config.toml
router_score = "softmax"
init_std_router = 0.0328
batch_tokens = 65536
Below are experts of layer 7 (counted from 0) of a mixture-of-experts language model. Rows are named router (the router's row for the expert) and show model dimensions 128-255. Each number is 500 + 50 x the weight over its row's rms, rounded and kept within 0 to 999. Numbers have three digits each.
Before each expert's rows: "comes after" lists some tokens at least twice as common just before its tokens as in all text. This comes from a sample of Wikipedia text that the model never trained on. Tokens count by the router's weight.

# expert 15
comes after: ", ", "s ", "es ", "er ", "well ", ") "
router:603565535471474522462584452470462460430547601567503498428512548498492459550519430516472449390543593547402494521432360545475451560503555448400436467539485586471486517532459458570449481450528521509555550511527488554383458426539491645605620543483561447499432429492552496600491505493476538500466529551542555447456423581504485475528494476551521536520434477398444487472493488560478497562517

# expert 27
comes after: "is ", "as ", "in ", "was ", "with ", ", "
router:531532552564491565569549586540369429415531565505507538431441497465516484538486521412472454472499550514465470455477463445553542484498572526500571501525508529490415534569563411415559473373586547535517532471530382439493473394521486505528590516484525509488429572520501549482561537493421478530551539450547540445488577512468505512627492449485458553552475428440493458539562465456466493532491

# expert 9
comes after: "the ", "and ", "a ", "to ", ". ", "\""
router:497492515485492511552629544483465495484519442521492547480464497450514494496449412448515452489572499454459499451479501550507501544489554416458559511435678556475550486506550496547489499494552477564538562465538427659437490495445514590493549514473608563487448451501419490512531494443475467560617492484577599472534488484505598563513418496616615507520488490446483488526551438529495452503486

# expert 12
comes after: "| ", "on ", "of ", "–", "On ", "the "
router:478526517481487554570526515485425477405471551528402551472558517541524386469481527453527436494487626486455385451512430450469445441538455513466527510550499573436464521536402513442461501405556480538524606523510483571454476439487465557543555507440535471413510434481552495480574488425473449481555531540547497486403507487515513476505583490494540502516541402469446592467494477468432553422603

# expert 34
comes after: ", ", ". ", "s ", "es ", "ia", "\n\n"
router:587523593500463551509568553394463510465505543508533575442580463490508474511461414456452423435503583453448478487454374453431454556514534484461496490473521509499502562540477434473460514446508529551545566465574459634459465490493440572578591506477562497517449460516557521538562510409485514532510567526546567453498494547465559481529487468552541561542467510430437549560590536534468474483535

# expert 39
comes after: ".", "0", "1", "9", ",", "8"
router:478567527443548505530585476390470498444547575588471492458470471573506487555513425476382454445475460506482419414595529472462473413468524492460544468470490494535423505526522484484468537494497520490545555476521505546546526456458553554515463585510556493521547483531561526492538624412564471590528556514577559548533512562518638527527564527518566572609499483445454496579566466459540540484542

# expert 38
comes after: "M", "C", "c", "B", "L", "F"
router:525624493498467573591513549482562476423495543460495529380504507475516485449526510460441469510466542500517489500486470457518443444422546464447441478531554544471503510573440497439472418493541534490508512462557514555415525539443523537590583503458620439427526458461476529556510448445556503535514475540512565510458510586465494540495456436615475551481483506463467575587567448498511493508501

# expert 16
comes after: "im", "v", "p", "m", "V", "fr"
router:579517508583440540592533544436441544466547540511442527484532594497559451552539472493425399442558471490453471434484431523507427474493508516468479479552524565502572525552469485499518485506599485504468502531578508535476565506469474558559501482484492518491541459533495472590541476396497515569545564579593525579452500578507605432501539451533555512532482539379511469535522508500445516474471

# expert 26
comes after: "the ", "a ", "and ", "of ", "to ", "The "
router:520494491600430479512517498500494574498508413479444522399476495563467508463509466435470523466547477503562478444576476540469444395522506452449474500495497578506473473537528528535487505453570565521532643375544458588499558518513500530652526471503583540477514412510546528552504430458508428504568579544521568437450482578544535474561524507483542503543532545408509474500612478511526497481485

# expert 2
comes after: "n", "N", "t", "an", "i", "in"
router:580517510496483508499588498477476455431534446519519585455520579524469413543511551513387478472569524467552466443529530536466469567435573512520513572538508519484464464529505410493449534490513554547541584465523525456478509445478534555521467540432526452484536470448533460569522525495433502553587586519504509536435491550393503393539588435509528579532414516432440487490557485619502460464493

# expert 36
comes after: "y", "ay", "os", "j", "aw", "ow"
router:485480532569570560521585547459536485514527523573479561410564521485549407533444524476465439445491462505479399552487474488482506564583560443472476514569520631472480552581462498505483531506481524612516555478521448541503533497557500573607485543465504413460473453520452483553558589403518476535573593569495558539476530523479485484548497491534582608563465476438455515459598542487422538502511

# expert 32
comes after: "the ", "a ", "The ", ": ", "of ", "and "
router:540588595457546520550538594395476557511485442511551513463494469536480475552487478515511506344431586469453524508527505422434451534463531503503469432551463542537435490503555468395496543496521489496512564509509512567538492470428503587468495510469530526477487475601578439525481500477512458522521497453542601473501510568538540514550528495519486593554457484538355483530506545436489534494497

# expert 28
comes after: "K", "O", "R", "Y", "W", "I"
router:533505488547508482512581538542499426535547550478493564422502483505585484471523454547530468475537488474336478495553462498501508530536592534449488433560539437444548503505523460528484524551489531500506522567563476500473532433470461521502616528433570476458462368533545576427554447456444569560508542518568584522497570508442524473478485447570547575563445536431466516503492463448492458473493

# expert 17
comes after: "L", "S", "Ch", "C", "D", "l"
router:539525493497467553512588614456474507484540530475499507449541465531535410501504493447510469455517613502476486435485396449467482494470615459422478442542574547484453509586525471554393497461553650538539547462578524512456509537449480579516604571462541394465532473522485533540589542474474463557508526535489563515476480549446545425553552345546556549531451558461485480549606426488426471483559

# expert 35
comes after: "| ", "at ", "of ", "the ", "a ", "to "
router:504527591523550535597544630463413461491581471444448487468520441496494407507514414484572433512444610489505415581404496451483446540429571523402518438466518603439519547473512493474528475411617471523532487362524374528493505418546529567574562492443560507539496454559477548463519440422495446528508509503566583517489501545551547431567477528538467540540450437468406556606561490466499563492493

# expert 29
comes after: " ", "0 ", "1 ", "2 ", "3 ", "4 "
router:551635559460459539498565545440483558459518492565464565487481513456493457484540433455513504447457527468420466421543459500479469520456517407480504509480541591512513574490464474523486474428593518582562552498535426524453580491443479508567550597460554442533557471593486503491551482452456430553529500531552580492438551527537563494567476430604492581500462544455428494533551485537506525452496

# expert 13
comes after: "| ", "the ", ": ", "- ", "; ", "==="
router:573510553446509476568574547459518455502528530494447507516510496479609433534441407468442492449468543476478404478532506516469490483496542571495455442453525524474524493506459421484442538418565523610503614474468391608385464431468469621566519489448573420535493507522432557546588502424499539529548518519517652422428499537489488444481513474543504517501472493438527513524566565466516496463532

# expert 18
comes after: "A", "N", "S", "C", "E", "R"
router:565622467455468582456547650543527458454517540433499522493544491533563538460443444542400480478492542446484413527561533442395439526454564504463486543493564467477528508584473550527488544496606478475503522492580535519469501468439562569529471489475576450433474466532526494533516472409436416582498574509440550515491550527495560496472457431561476529544480533445446465496481528468565476494581

# expert 14
comes after: "k", "ag", "g", "ak", "ab", "ok"
router:579542508508529545502538548438513533489539489468481572448459557450555442493476486526421449446530545561460435484462467461475471489519529511419475478514453530473522583562513499440512600438572572599602559509530423542501545386513491562571529502432570462485456440559486519609611529495410454580526556525544551527440443552476534432501525465526517508565457534440413512479518508533437428364462

# expert 20
comes after: "- ", ": ", "• ", "Spec", "Famil", "Or"
router:457539556556508526454500482410535484498459518562572535542492469538569454551529479473481473446431494479512499509533475498511428442567470501503485423450498583503504540522434381480462516539533585587503477539478478484387549539532537470544555484383542548431467419477478442574541538481452501607466484471521562408438542537492557423520455448479508561501449460570440503477483592556504462407497

# expert 19
comes after: ".", "==", "|", "===", ")", ")."
router:488547480533424538557536552458528569537450571580520506476554525499518463505423394488481457407448542508468461455491387484396525539424595519547528496510466615503479569604500497510436502480501495528551520464474429579505505396482431525479469573486528429535500529523457508514560518491429494566580476500577636520423487541473521373489474479617573598461406501342501562549521545497462557447523

# expert 4
comes after: ", ", "and ", "in ", "the ", "to ", "("
router:564498575512550552532529546594401527488477481528476504464510511524491473521567449532401461515523516489532484496460414509442540495473521427482428522505465508437556572521516510475451556538460525625607595466583540475519480360466508543547531529451526520473578446584465494517481470487438569580569534497543474483481393555433598453528439476495478563518448486486473526474548532487545418507466

# expert 7
comes after: ") ", "\n", ")", "\" ", "2", "1"
router:589511577464476553554530552516517471514456580621411559474530522526550434528490480407476484455426482442436460432479391496444477529458488479446432473543493502525440546546488481486421564485564500560553553471526391586497537481430440539573576511415557431515529522483459525451567457461486476560513459486534594489492559518489571484589501437565528601528483493471494469497577550490464489479517

# expert 10
comes after: "b", "p", "h", "m", "f", "B"
router:550552520453508483575553538587403506525556434483540574452471496533533492470498502399512544462530465509432434453486446398495481387582526464459441487520571541489619557537456542468528554556591551521479473447474418505483467409504569505490633486478516467470559515503505438601514515487529499583529539527527478509494509655509485490504573497574554449523529492405512564599602531492491539420490